Experts of a small language model.
Size: width 128, 17.3M parameters.
Below are experts of layer 2 (counted from 0) of a mixture-of-experts language model. Rows are named router (the router's row for the expert), gate (a neuron's input weights, with its number), up (a neuron's input weights, with its number) and show model dimensions 0-127. Each number is 500 + 50 x the weight over its row's rms, rounded and kept within 0 to 999. Numbers have three digits each.
Before each expert's rows: a language model's description of what the expert responds to. This comes from a sample of Wikipedia text that the model never trained on.

# expert 12
It responds to: The verb play before "a major role" or "as", plus digits within years and assorted mid-word pieces like Buch, govern.
router:460428579471461532457496533475525442552578558536584540526515564569435542556551543545548529539475486544527460578462543440577470543510551539514475437547527456542571544457535418544463576458441469496539448423558453457452467471425551578539417555446563534505434573558437533477530420559440543457432449483506453549552565544515453469520536549579561534494516451458484419550550559527437557564423
gate2:468471489441447556463559550476477479558527573544527522563415611528489523572539541542589544521511557527554440562500543479517428531509564623535443439527520470525609484540521485531449575447517470464597446454536467427403464416473500560562489578487524563500462587521470492468542436549485571424415447464496503557536530542495485519521566534519568554516511450483466423535537544543420522603455
up2:502555481417459460486533476565463467574534506458457450560354537445460484537473517484629502519523591501517443530529479512475447479469515623523509496497483490410564487526561550496478545516587530571597517493498511420372539424507447472539558507532462552508488564422535412393541458522550493414452553448594511483477519516466497571530524529425568565499492479532499441516545509548492514567405
gate3:494470526485466552502590583498469459579497511607487508470471554554501509472495521555547510497488499549473543543487481486472486536614516514491449513478587445532506619567496512525496534474512418480526482392501445487459459377520569560594447575462519455437484564590434529479519371561472642458502392492429442594494477501479476478473499491542539529541496428492451414478526542489434529554435
up3:545462518518517546525623531558495466552509451559436476447366470485473475496416488533500505448484522514428522544514438557450458493606495473476508533410541536455405606591506561538549501472505477509466519365512474451438488452457522467564453522528497473457511562565475530486448330523485607484557436487432497541384468431493478499496492462465489520562462460539481430435516527505474474573472
gate4:422535461471476544463577520423495514492544563532528399581548550502506517533468511509604455573499454539526470413449617573577517508541509469532417463514520477520452611571550503553491536501419470443508434415514501446469486446630503554518448476500551506519491610508442569538555405572475568481423465499513499503541501414495509516531528506558521545574471515520591495538470549541439582535429
up4:486497579503454406484514596482464551579544522528514513578486544544590548559571557492452574425508437503524430507497522478558485567506502616442513560488549580557515521453528562462415451486527461492425464484490543504390446502518630533559509537409455618557488514523497491468498522452510515529464551452457541549465554519414357544547511575482517493498456408458493435512505490531550520445467
gate5:503436492506571541499510481451429495500368516590502465402485456465587524529608495527535569513467565407548399517512596488510493507481475558487441494474541460588535631551476460526487490500494451461602485570511575508457445471530449552489578490420581481503547547551460455458500437506405570497498528504467547534567490514503401478449548572516527535427463540444414422527508424517520503531521
up5:517516522413566596420499455474564450554513495521496433592516481479467429444417519608570416523586504455564507561461551447531395575631582467407437486483556463507450579451561466460542537478431455427499472517518476513478543473517475514537514545506521442546445503542466568524493485610503502518523477494462497516511488564457564530518550463491512520460397442399422535508469505447455585462486
gate6:488497545480506526501513593465568408572500524621508542496455585560499574508559621521591466498447430524431456528394530506517497566482496499468446496520504478522607527542501513592486515424386459526478455514554431451552392437495525525536433610521508538490494534586499445494455393432481507530555428418461494538503537511458487497407526490521526551580523449500513433538567551526466473496489
up6:514514547499467428582470554516540409465494485579468508479552568499540574580551551461530465475532408466410442516459519498470498511426420414487483549447505513522549544544536539612515496535449529499457470502559502457557423395542428489491512516514473573476475484586541395423435420466443529592537427427462521489438535483465466564413519532490516574539493496560590388475580465514524479500439
gate7:515509544512474557494485489486516499356567621632524585538537513504441578602687540531471509459473545560562520491459551467516496486497531521489521421472515493552506430512490501581492591491577488457544457412495502483517468521521463559477511533499513549543527556557475498492536517544438539533446480455468435530530516514470469537518554628552617584439537488497496444592537446473464473535460
up7:437445480473472521500549552479506455648458483404504452502439524538524518478362509498586520594580428433493458565571495554518520562532553480560445487523543412490607618498510449472470437466454469441495488545547465429439493400457532499529456555501560440438460505463516522494533430494551497445507456512522528550493510547482582510513475462526426459576482427507490544458444585455425564527436
gate8:440478581495490533385503613518522495532541506519581589584432523576516456500516567556491501529467479550529414499432551484545501538526591532487471439542561486537501524471487428546448511448529434543504495491494451447480482484481626558517480546386564512489466526559487525459610408522528539422476480485474439557574601547441487459506532615507562523531468444475465449553559560482449528587555
up8:413474577511509498409462568582459559490513430495537655512447500523482422428461497505432479539509486516548424422402471467485527515470513540426551450529511553457410439451501481507496428500506509547440468567463433479486506558452607490480551482384448539473534543536571525439536432513563475473552564476449433471476575499420456402523478597504564451571463492476455502541552534538510516516565
gate9:487558549484495522459510573512541410565524496542492489640499543623452549474532563515517585539506474456503461467435554565508444571541570538536486488533578468541549537535416412532459494473426432491512437505581437533473447525456505568531395591428577493464482493546542510508489434468449533502560440455442430572613555535508516455458485481620541502585536500505436449538534493522442510477492
up9:413422472517541552491559553555505475445513492495615539389504561483500473568471447560468477516503436469537463591557536522561552493460519523477416477494494452544516444459452584555432580448481468436473447513432477407511454435502580571607556485532548568515471536552451544511566432573444530450405504534409546505483530573477496512447555529534534539531474454421451513547569609538509519554499
gate10:497516472475454588463510495465486445523515630637526455537571502483444533485594509577497481480451483445558489544460595489502480521612557525550453433525505422595554584473516510576492555465499478466563441467517455426515479507500521583559483544494551561514428573579457604481533428475445547440530458426492506564511513501541464527524546577570619539453503510502514424525456531462434518540441
up10:508557514509455538502402454460489544491497560640541515453586474494471495534583534530441483486481459435609546518473524472507547446516474481496552501519483572477411480355549536459467466538551493472505487485588475449554537591537570461515476468478520613571480492577510569538492480560378460471528571455502515507454514445477364456494595572470545483506392394492470495461524475491531513480504
gate11:478415528453547610505528455513571468485508514546583516550449538571563512501506567525462515557433530496527424546518519515578472576539539477490518508560460486565576512552426475561433521499466421430536450593518545497543392484438493584580490523421625505414407520522521521508549457585536540485508443547501490518493513497489561454464586550616586505481489445428498497545517529492427477598527
up11:404484547501571498575554494404556506446523466523539525422500522563509453519480528528465432623569523526505532508479552458550556471559502468455515481389524525577454470514570469478471467440360439490454407482418447564515535519513538489595537481441544417462513503538506548481547539595495515525531544521514597533513524467449634524441584543508461542504526408413469471482513451478461509585465
gate12:490462481426520528462567482511550477520578530531583503522523611510463498471556530512583520485437393505446438534362528489478504492541572507567448458505569470541427520499446416495507566469474435464625505450558536418367477391476451562475405529422567462536452544550474569475461520618499573454467463475526511550559532504455497494514504528536523543483513510525473554565499490498437517577464
up12:428472532482425573416520517451467428474509597467565637466379528582549518565468527530442557503568542554557564571541459518462530455510519550561467450499536448499583434466447528494412540454518438502474406545493445428544436463445536539526545539566515576485466578476532509534519483541497451471503463413428536500503535556514446588533502527518526485543473442441464456517506625481533517545419
gate13:508524517462562522409580461497478565456555495578500457507555506570450501525576519484563497499483516534543517471507544586475491445495533505507524498536478506520459445427472431547559526467557475517428463497530394431519388459553597550578481519512546474512447483583548503508522431610495571412428457542480483520637510542460513589460474465572499493598439445503487425575442476546450482572384
up13:438396506506478516512540581515431517493490503502560561380487550498521458431520485555486553513639435465518419504495548553453496466535480415507464416456509501499530511469535493538436556521389478429418478486391471408523482425439551533580473497505554483430501580568554570445501429476405552467524510532473503558469424479578605535478490498534509429497548501590497459438546576494472475506467
gate14:505407547394516548408502533450532422591487485563591546548448535528437511464545520539445513538435464517494490506399549456518450594536517513476459441489557436490530505496548456518463534496460462519511475499581412462407432495434602565559483536419531468441529505601522572430582418544490577468501472500525417550549579553462502505485558567489535510492511492462481448543586491472475535616511
up14:558538437400564598512450452441610392574483548501484418583507471481409545556489506548530505469508556512451575631502540513489437538574520511502455520425462442518481481487604554456421520450477490515517576424586461529464503434398485525557527499516521456576416495520487544486441453585486502496475466470442537477509506480585580561493490457461438535420471476455458458490493469468455498488418
gate15:532499497425474595464481453484457499529507593536562506475523503511458564519597499529529470468422494495521567502481605499494590506567554527540457492550541447605519531464493500561472516451545452452625421502598477453496417381486519559516500514473520528521420544510517586459589479551477559466511402436495453582559538521539396510515522541532489518453555494452421446584550479541477520508372
up15:557529508436505592458493402522472423520510557571519452513581443445459487500570474511510436417409544426498494475456599535460581555588505453532445518489533464543480501442540483514491443495517465482626471495624495395551470433568499486455492537494454488505436490507521618464549423642502539505566486467445468524433557514461438546576543478466467511471463478449501447557486460471470491430442
gate16:491478511418530518406465444445484500518577543443542451446544514538535531487485479639525466520514464603455558512450518521580450552474552522497464510500509464546468461434469420557485508454495466504471447443461531431505515485497422610509374576540603518515465498496499509577470539575541520510420405461435481506507595471510538501476465511583633538545404427471527502520502513488415574461418
up16:509520496505458534542513598518471423465445519564509634604482526509461470498582563417459574534476448488531473511547542480419522461567524534572529430534491491524518465544507557515445544488577401480500452539598486506497489479484557500519601515441546518462443580559487499405549478476395530430539508500533467555556498592500378512512527552501407520481504541460410422517521487530615478556566
gate17:436541555435465519529547566503487540563575595492511568611486544535452489532451515557470485518486412493470507573440540443548480551541471580551441443476549478567485562488494452549464568489465435517451403426515477426417434536439481509461438537433520523564570512564513537518589545620461529485557407514447533586510587449410477484437521480552543526461505473481519491548542483573491578536434
up17:456529586565517520574407558546544531500521472432524563662549567479524500499474487558507446585423439405477524548474464400501508540460403530548431545513501504571506509485496492513510553542520464495487478517531534518525489558484498552419531548433485399476492464538442499526603596535454531494498432587504438588560546533454490434418598553562497496470511473534473553476492435572453470430557
gate18:439458516480429526456472556518520482513544601540504491546463536524481551511510537641546566441514519508562386562497545488616477577547566501555412421499503456581553507448509483602472521484494490478553496466489480433393452431449492588527479531473549508466505504536488509475474434578557522415476498444509507530503551544561471577503493509627548559497519564481516530562534526513377596487416
up18:489495527510455425511472549600494503494480541444510462608480514460573537575458506571561512445473534418475365527480506513601471517456525494536460475521467447584525558437502565532475415525536540499507581525470517485478503403514400524445494458366475511556491499523559443451454481599633522441442507438519510510447550576454485524494484519492400537496481534509518540606521449493433576426458

# expert 16
It responds to: Periods inside abbreviations such as M.D., U.S., No., line breaks ending list items, table pipes, and sentence-initial In, often in film or music articles.
router:451426560474457546451514539446525416555568574552571538503512555568447563534572541561540538541481463552510455581458537460572468524526565547512461431523545432540576524451505432532450583442464468498543463411544469456452454433439529567549421585474565535513441578563415531501533449543444555459443431470493462548562556560516456486521521547588547546502518481476472436542543556499425536570447
gate2:523508558472458601485490608498586455553558576561553486507456608500466538502499449577479557555473503508528452546466497419555484544555580557575495483543507453622542402496491440482505508405482485502517451370496532425505531462511544580471395544485554493570472530554424511451550414541502540486474485521461508542535428556472503472581492584542568594475499506501528486536453514448438533584478
up2:454497471440508429480579496482456586494446533490507587499531490562537482530483563508555459452490463546579570378467516520467542477525556537473535453538483475472503575462469544577439579446522419446534407576571390541542406493535546527582555483483524541475446548540550571586507538458590498451532447496523484514436579528573434517451504470458426445573547438397454456519553559501541506553472
gate3:427382524465491489469541509503498504576593555537569530472530529526454544477542611519450483473506408548488500548434487460489580553568533497551444493512506491557478443568526416478431573406510369397610455507476447449500471520513604565578458522427527478485421519498456460529573486494424485428485444416501443564582570533522453507530566508538547520562518445448460495522521521518492542509462
up3:540503523494496478460583488532452557546568539504515502452493555462463556496550460471451465473557487497428574525452425531485570579528453469587417496575473542455448452584559490485528569467484488452539461514374546452551478515517555550490475440604452431504411539481486371519555512498480506423465519479432411486611514522604502553572514437533571538500512496432470541580450463565509506403443
gate4:517518502392469551508574551456435527542540501525492534559442571502518534574624506537546535519521406534537543489449502461494416584525495555512461534542594405501489556468491483601524504415451436475481427490551438516455450446510496514551516541383567413524517555522530470448611474491413573425446533427473467465564579492546417513500528445503541530536574474490523486543446525482499560540411
up4:476379534480482493476526438475547533381533558485547544509602475493485510467406498505462504541479439478477439508409483485431606430425550544478590451515460497520596475557522523509436504466509446473575472577491452470592534540460480529481438508505545504437434483602510479473473507474669578492452479531491532547482459537554446479527554581505495465542441512467479411519525589472586409475492
gate5:515441472469538549522521568458448537507616555561485497435453504455468532565550540513563586511521476452450516487449476535528454501575507590404469592514513542538408529414620498584506516448454506520518468457457539509393525479541497521541523536377505592606545546524535518537474504475541494559447570424430550535469470461388530577522507458508533494554498493458496477595625483460533476504494
up5:419529461484396409459490526522466543497524498561548492444522494526476553552587564545540514430452590407509500436504473633509436551483412517530496487554497452464543427393453524480507425478520476497486487499501479507523466400521453510540543441526570438455392439572545555449447418518441554415415539560547501507584562553493441395505459489548535522491485460493492524545484505421464552577498
gate6:482411473439480508423561513522511515561513562584529599531421491635459480566561511538490508452534539512540497509474516504565432513589545547467484478440571472503541574473514434537414550478486396427487424443562489517469484514430561563484495533354567562452483487518451524507531479494494525452525441495519434524502559552465432553504587517579572513492500495460542503480589540490505610552394
up6:569358456483489452423505468568536517573461550541479516463421461426441476502519536505582454506534499479460525599579515465494455451602506473505553539456630484481447476500475495477425461495507458459490558375447477531472532497502502526483489528450505517468525489497372550568409516503481455523560457542562469515473451621481493511478563559518496582505472569554590521454516569441536530610423
gate7:450477520456480559422459468414532469464513550539553495537538519511506578533561587579536550470529490481525389504486648501505440590495527567476426495571539458544600524490488443550402543464488422451578455497503537479428448479480557579524446574478521572532417515557484517519556473610464542437476476525589500570514576512411486502547565565529564530484518463449507494540535563447481562493464
up7:509483561453449487555456468455498506537467512512499538491467480531430400494466539591487503595565370476477593447526548420497561443447551466576455420468553544552606472536389525519501482484555482548494439553514431469547418487444565552535487557520487535561482587504492502435603533518502550401481530448482432478590424448541498531544421540548548418612472479466472552525517503498526473499492
gate8:490402556504489528498505512495538531487508499597587510500424499514485590563525548535548565472487487456581446556441497442526503490512522510552490502564576476577530495454526478517482581454545483381549479458587494473490479441530503555520406559492528510533458565619458521520445404575444521498471456478520488588524578481501475498525607490557620500497626466502436446610501566466457562545425
up8:497533543450386539446577541525465479561531534488469551517537600514479556465581576602487503505568416536474528502535548457455477461499490571420491483434459434524504539517446495510442540398473433518437419549422438437442428493418554553528546477398535567485533461476489514425563506519558507440522536497524461562556522552510444525442509575538513544462444501425474508497592586518484572616532
gate9:477464491477455569475524530472507487513551474594595460498441528554445561508526505563505520528480510544533510538474541432585512494537576538545504403483573468566596437488489476523435452425511473464519478378575501455429438448464538560573414577519585543469486542563378496508443472533419495457468430571480508542526531551428507522498563569568495573537494505471480475495596572440489551530381
up9:494415514523489520507488471487513567582567481488626427440493432530379554484537560544537489508481461471488553511530483434573544488636541514505500431404553501566472485486527388545425454467542482442508567394411596480465485488453511510490398562472482547434436515501426513525420496542483480507522479541487505517530478542432544489500573496593521546579463521481394524467565556464475483437445
gate10:440444546463500557460495592492509483515563539576559542539528579585464554528561524559505523502487489521585452539469536467581490500527568548537435422551550482569514484451505388524402599454475459478526438430530484458438419458503544602562465555492578524511467578599459503507496439564451536479466435500485481582509576522457511518505543520582573512537508428435484422554478573484458561566435
up10:462496444511389514470560420447523540452462540515522553591446515503527499528432492496434459525536492478441570537512581550481429586511529566521451501475481412518619576538440576518543471463463460467572506522511502524518530449468527540503456538463488509470429388511497530412681456495440567453463433422502534470476528522534453512521481509478465512455402586414494516474592553450516556432463
gate11:503451460443494605439503509537579550549637486473478536546431506552594542403561482486538579614570482605472468492521537433547474525502566461521492524502605438518541562512543529474476536452453506419456497518436541473503488551505556523497529515569548416485470495498512446478553477508467473507506511554457511526581630554532405488455600477512639523474440470437494427471450542459498522490476
up11:569438449434540491421489478588602530569570508456459532462425434502512562424573487536600562586555561594493467575580543415604496477600505457451506475435536502489490467463587513453508471473408458485400541444390521514477515540503600536537511534521489542461535527511483473477477529490551491531544509533564543481520489550507470504498473506598579504436424523495577518425500527487477490460418
gate12:455475562504455587473528521525503484538486569539547558489541550563452573542601582541498502521519428513543539465466539454480552531543515512528503468566486449610532446489447407505490518422462333399472432479545456502521442457542546564601494546435527521540408519577456504517586404563478552421505475514478445567526485508534464463509482560532587571542493446428450461518499552450491517560455
up12:521494536467531457546474503637466431549531490464544536387660454521425473524565562543525423535514422478502523481540498452461560368596487484454521454504460449505473417501453518464565484445465377549506462514524432521543521437581497503598545451524434522589490499558508486513526462514594545461535566470511483464498480481573516483547440543466570503455418473544531445480473531444511424539499
gate13:484429565533491549457589610490483544554504585525509519479479594563394523515508573477443511516526445583560494546449543482529439523625528539548456473509524501513502530510440471460476519551457489516440478396492457472407469479485557538577494506498579519557472551595457490481523425536479545503400490461511484508549498527349451498453406489499516453570413499474514488604438548463444586561488
up13:490482571612523537500572615458441536548434555493483453515538593534409479436494509473415460490535477596560512554502527490510447566585492442520491505492546502500541515483410467402473454580459565595391533410543584462431507530484483483438498493549558485524492542603435404524453489565481530566484519490529507459529487518388479521509387485465457491543473535519556479503405494439461532516479
gate14:492543579458487505499521571479546458495573517519510489516533522454512598610525459514502569490494480473528494506550502425548398570532519640478518503503529544541523453502469395518369534510469487427561484463589502488463533476448541548454431552423503542548488500537491509560440385581450556429447456536475382547530530501421503450568543556554590587538561445530427505530536555493516549532492
up14:538484637545558503511466554502520487506556466434567461523549537418518595503499467490517590485483520441539506545504416437504432581574496562487549491520487510497457401513464413506483568556474552354502526405537556595485524485470482510485415489435486462499523512551454481464379423582505501534523451537515411508519512517462549404551549529562561571560471503527422540496580428500518479443502
gate15:407474527430436489488551562476462509548658525539578486525439591608461535506499541553554407540454528500472549477461493518594478483591550567539539439553498511513481431518542485534480555394508479497434435370518489470442484472435539532556460516489487515479566523557478535546530515550551493484465508559490494591550520479471516549565475510531513509591468418402464533522557549493482543509359
up15:445463543507541537507538538484456417537424471497532583457507441449585454527624427505530487442515502517540516509489518535468578577478532481434547537483477510542523587483440498496458509522417426515512421420517499565517462575525466514412397534561541540490599484578437565576570458420455494582589489477457422471478502544606532557513504459517557480409465549469493502569529536426487592533537
gate16:383423465485571530494554523551510458540583544506551493576440523534529556462503572515538478522503425550455521474424581493476543541577554579497425525476494414566577465487394460493458539366465450485476467486487465436479482445481548561567446511469516504489457526517491562544524446535503604459478449459502459544553496444450397503515542538508586558534501429505506497527553612547468506539360
up16:444494380447570453521545524509497501468523574518568479505534552477511524479513520456540502517581430540445568408443500497424559579504496558460468541530470498525461394513384517518478456424462467506540459529570501353529510485527476529552502484493428471497523519513522525620457483521499637450472517485448442453492468386414401526488443524439573564524527474527555468545617456503516454492454
gate17:478404447501478528486480538532561510493588568592567451606437442491451559534529530558595523495487421437496421603473521498540459547554475499546489551502523458573507504476410481557517475472518432492558458443502566478503474422479466554538422555510518537544530543526456488455435443536437495516465414494524478603556499478436455518496572523505494552558421475486553467626499557606480511626444
up17:509545474542491601534445517547611444445522559589534432486481414496460555563504384494464503487506472394455377585410505513557465534435462513538430579526457501508522436531384555519625482560483484551502491474455482432574506452483485536510513522585452489558538525535429508458471541551483556513428534512482524491485461378472439464566481513449521505513489525561550552603510468552488470517529
gate18:484418557460529521528479530435498487507540539598546516458524527479569589494563457523517547425481508487462504576484534506521608457570550521442534503534458454595490527473521494524462584430458450420573438469507503516477450453549524572484353534522490536564474587588432477527569395548470477544429475407574504581506504516507459509521549495561626533522513489443453457593531521482412502564497
up18:521439501483553516585488465418532491502539513567499533453528489458558581497565393461497539499488535411368515602446446483538523424547520539413561534535428525547426521472579499535461544520469506493569503483469467532530473460489406504433409558608434469538535589562433472483513412500555462615517513435515521530446455484514514540528546395503576490522489476504496550591576513514443461561522

# expert 15
It responds to: Lone capital letters, especially compass letters N, E, W in coordinates and letters inside acronyms or codes like WHO, InChI keys.
router:480482562472455559441483567467498480549555546548567538527495563540494610535564520580518542566457477552532460596444554453556509539532579568544445456542544416580553493464488435530437551414467410479523452445521506437457486451475563587509458565486610528511463583546452502501532457508450587435418450498486469576548529524477477515514542561586574528523453455469431478518520557491407578527485
gate2:562560372535446610478460509459476540572487457511578473558468480492411531552475573489552496580470447549634580563493531473497577628521562542502502508565457541491620515501521457544467511556445468496515506502458483518553524530549560553545487527564590494436503603484394534462513556435509553437484448493523557460463529522418508551535599503504546483523514481510424543429508509447515502445533
up2:513539411500492557505481486496461545556517458467585498524502505484476591545549520547527478599470456600624538540464491457548540580571541612574441510505480519572637460504496492594450533507519540504575481491483485461490487503531531568508530486554675462445473538521446519500473549443505526459361486511496485472409514530500529563491596513558524385475474441474451528467457471485475534458534
gate3:464456438429526528451591505459537597460500570504493588569577456457535524522541526458512429506552443571592558548496461438390533531518506524555504510525467513505536532472434535518457577499577498506537468534550448517504366406528541533578598508462566475606435549488497504459534445453509403477477473447498532470538508493484464615480522482425488497454576540483440430518473527568596436508430
up3:457453535539476433513482567568408532462502553472587520501546481450583547522504463476482514489511486559481593584482432546439564543485443514527559539546611502531584456507506550464518573528491500576481460520493612497590456581545537439521533535497584470485531547546490387504537438412417549389499530515571545468497410483557544517550495524474496583430502463546389475418485500435526509447483
gate4:486395501487497528473546545464492430470576527510546580487538510533536430507555473549547473564465457487571478582457468494588506549543480560472455443508536502490517474447486565542377533448498445540537482434503424450511490536446533524491472486474584541497505501525471500512409363575479415548420481535368571510493546507513416421453628578533488478425482430447464520560534417503564527535550
up4:460554492514467430439556544538459524522402467529520465598452588566534437524433565430512476539520496521552472433374504545496559542515529480439537557477522371492484557527504450542536481562469422492442449533565547540492484443533515501542589462448530521518461505493552532530654463429460580452444466575497462517520537473451506508471464416532448489593482386489516427392508485566503531477491
gate5:409471548528453558559485552513447445485546488530553491507501568528487507456505486516431514529440540617405504588437503463616444489504474540510439482567537451477547450455555471475498547465448563445499544403479521459538523504541529490476368557531496496398519452484467514561511454488398578443467499557424461482442474567539518503517515582579659585533465555494503497502551482474511611480463
up5:442520600555406471601456532523450472537542553490555472490449518504512511552496455458495546460518522545392513592427540454547449452488408478522477521594558595394468424485543485467556513519369599496483530407457531500507524476522445440454417481541469472466564469473514494542480523495445516501434545522476405442445443512543556549552432527517539466543476610584504547476468446515452580482474
gate6:472489576500495566490470564548481365505513490513494512434499515480529504469544456513542526560386480509459453585535483415506551449526511570499429516558517412569537448414501520462508514460564509518493529419501579513561533523538590488455434544487470455539499499508491482554484467458487552364477533553443480514412457504533523448398552596556632563537457470511401572504510598452425559477480
up6:489485643508480512523443563572482351534472498496448452455442467501548490490499455482504562502431449459485437594431476412487507440464445534460481509517573462518500420400492483438532494539553534558468532428472584535507544538487532447429453467503421469583535451504511420498445507425513539404460525569489443521447491481527583448435546590492569489586456488543442595462534543436450529481520
gate7:500452513496423603440522533477517444458527524520517519436510573497537554498524557557537550464479466513605535571427505500574493468449467524605444465514515541546602489537509459515474512413562504454686482456558482475486444529531575581552532571591505552494411596497458525498443527475492505483384423454464531583545494556537461481529510602543549548495469511472438464487556557534472519542476
up7:478508498424549401416520477496535568549548560544513549573456462563467451577530576449504454501581420519417499511532553562512547553518571499487516502541576607432409535460515377528476531540370469515409446475534451492439467436479436519522468461382534476520515482517477479481557526521460541499587488502562436503552570503414513579484539462488398475588528446455543432512498497498499472509511
gate8:507471532484501478483480492411519565529461524473494504565446473540538575629419544549623529420501459497578503549438558538470503536514563459469476466475577564628444461466461485525490490486474436505485445526491438488407464466465447496508548454468528507550496523603468506493461532621486467475531482496530473632559525443514467442455509405471421492655537524517518519499577474593444471528556
up8:521442547557578461529443551474410532518417524429444529454485488529585571540379457424570512481487473523541477570452450524493526516510500460489520495491598527577479404414541546422493408487425526474476553474496510493573541465513523453457543475478574438523491464482477421514448457517457492401563531581429473510484437460596517403471455425490467457592482529505473569407540454567506485471583
gate9:426405486401497559413524432485485509574523512608562509532497509496421513456492557560503519429481457503427551532558504534549503485518505572554449462500500447566561571479493484569366522361514513458584503423541495442488451517517505529558432568527528567455447523557480558464464448533439456500431470452482467518509497566460500498475554498578548519494485424405490423507637547467450479547464
up9:448469500502417451465593488494523540598495592558518491526503545528451415482574592547592513463481437493492443520520590526469480559434544487489569453452410486506431534497486439622517512458462464497520437499546508385428464438475490521576476499412578460397450528483447559481554476525520460501451456528472502501517552468441542594515513534585503579498490453455477376534477460473408464514433
gate10:480455537490544495561504545529454465494527528476558525425542537524500591485571451513571510554451495513517469577489427432515497552507491535576496498560503424585658448452530462487506529482542636487544502435554542451566507581542533522471468550520513454554475484484525480545434478407457528494399519527429525493475472563572516536420569532536673515495554426499448552446539535498400551521473
up10:523484572504552400542482585527442467539505571494519491421538461524551497552546439501554514519472470498531445547376427414498523547537460481528538496525522429542599437474493442467514541528492689477491461461543556484530507566522475496458482465480553501607474450468508432530392513451373488492450545581443527486472455508568514596468496505508565505520522422524459524398584518475456558468528
gate11:435494529511494443475498470517405528462572525446557614633527518467603567488478464464447528517435519606466544511456472474460526527482578449489527542577601525528502540608575515499503546486440405526436469535506468500534475494552495497490484549420534476473538495494514487593623511470413508393512484520540468501533466485585432548554540509511538659487488456520463494448436485534454583501499
up11:428545379467543466479548449454460582442521521497487611654524487505560543493448530455453475509499443487474538488457484461419531496416568424489544508499527610455417573533486481537452540534460453513469437612560411517498403510531483511561583452411497477504508516461558526540513558491457445496577478452503465531537504437483432591502516473446457514527538442485490537490447523630555455533524
gate12:467506549483495557546479526518451385513488508547568512470497528511533480430525449546472528585427504527451487585446495472572496478542451612464411526566539427550542460404559534494479528486505525490513528367479547458525532530549542484443323513462508461452508506508503477562485431498457569416533529579394497507434464554460520477493527592566643535508490496498470529540539523452525605485482
up12:483504592469393469593466483529481395573470556527527485461440497542561506457483472564505634463530463459478493618360522497557415423442375538451443523528557554440468462425523516471506498516472525516500512400476507487430502521459413431442418448461492458512523486498550467504403481508477536504444549552426443518475477526497543526532464568489483415514471537551415560506548489522455559500511
gate13:467460465443480516495509473471467511536563463519521565557561497502417551539575573548597437540487454579527423470489531483598557543526517479488465399534473483543531446505443529540520571442543556456483471387558390438372444432523541539606477489526629526455450494488442590514501487614516532464483460498487484504517457506550400560495469509557519604547450569512453494502530515532491516553467
up13:480528465460513579487474488508587501427495616497466501539496509505504383562442526508480590489501496515543491499361571530601538445400539426426465499440531444536461532497453438502534397472518423492520487512540511420570462453469512461500502547392455520529462475546525471577487419419534527524509473504407479450474538463463575401488579525569450418526479467438508524580589548543546478484519
gate14:447442511486484521447492529497517533448444550523498465566549545548573616477469514514489454397514474540430527430468561582604571499535541481486502418510555406560524520476471417551495509389559439403553507437539493474490459533468511501501501556472524536457437477494538501494505417455499457562407437384530422486513551484588534404424493528599461533485493468476474419493592501542445440432521
up14:498525493466443471445557548489560464611568460576536591547520548442468393484549472589553469517376482441525451598593537484474462553503566534524501549485454458461485527482495540588498556547510507569581439485520488476408516490517479515499461492505500464519499507530427521445564520631471469458527505478574512558468548582345481627490514491503520536460575530484460444514454560497449514545455
gate15:381472500457486516465579498462544569449449499514604517534514510552523518545510521556574593473464519596549541475487495557508527547489525564552474450547465481536546532527509495532520563454597512379538503457588504379491404336423531542558531504510505497534438555544509528507449474475443525415499465443516487545445548512607428491459534503534479538444581451439442463571536489572487474555497
up15:446490483455486550495520568505464469433516484449575511484467511496523454497481544557523616490486565621500548515440497562494464550431502607499522528580402426558493479561502503493558479429611452440516498515522541314535497420463542513534553482574436498534468503553563469499460513466442544437504516433482596489481506463520419486556489574504479573508460484436454535652549506551506492511534
gate16:482486451556518479412478521394499512590512432434489461544542521448488461508568455445516462544505406638427559504517576524493535520590477525573502483510414424472434550433529549542529503393526582479470488506424533552414484470549515538515568543536543522426469516562489517424532516519425474487489518452530509475586534516429461607473485524501472495519427463465482426448459468657456529469464
up16:499493470469527387428529506481450566489418425457523540504564514473502429550519508499442423478545423565435598484528477507487587484550526486506516470467412403521498463470519487605513509391524600546472496541491509465459452444516437551551537437533525477476468485545551469503607509497428495543485486452446459475570490462483421670418448463495488463522467402465546456501460495547496373467465
gate17:423513525446463570473547447409595478538518517540576527479508514539515498487574548538573562526451483609507504553541496574555448492512522544475459452519407454539514502487509512508530516384529476510541463518539459361477450442455525516522507531542468542457471529558502578477461554567531498531458487364507549560514566524557395555513528518536558660474519423465454499590522502528392466543466
up17:461479491449459571488506431466541467515495490530551519406475528501556467420602485479598608531461482585519544532530495587484450496533525558469488504575397458534452511496538578466583454412601467534568486546533489374476511513444538496502531485560410505475540476527561554473438538553560532520495491416519520549490562543507448545525593520484588629426511430496460515606512467540462449514497
gate18:434465527427526461471504578441587487536447516562557489544488537560552506452516586549463541433506498529402464526446501569562464534480585542508453469568505459540496475502441442535480517430466445469539430415533454509519454464437628537571395515408487541473469494547403537514517436545502606485527424468393449560491549541433479412506474477550477576500577463439530455519529545564483504522436
up18:459506486455562447516504583451536494505417435526507445515414479501584468394527589503436563394471536513405487483472485598478505504471582493436481549530458496497403459548465510445523456477466451522527433515484420493540492505450615446537471471392457524386484431506481540548517474508587599553560480501394481541461546492399484366486459499506451538563526484500547511500526478566517512487538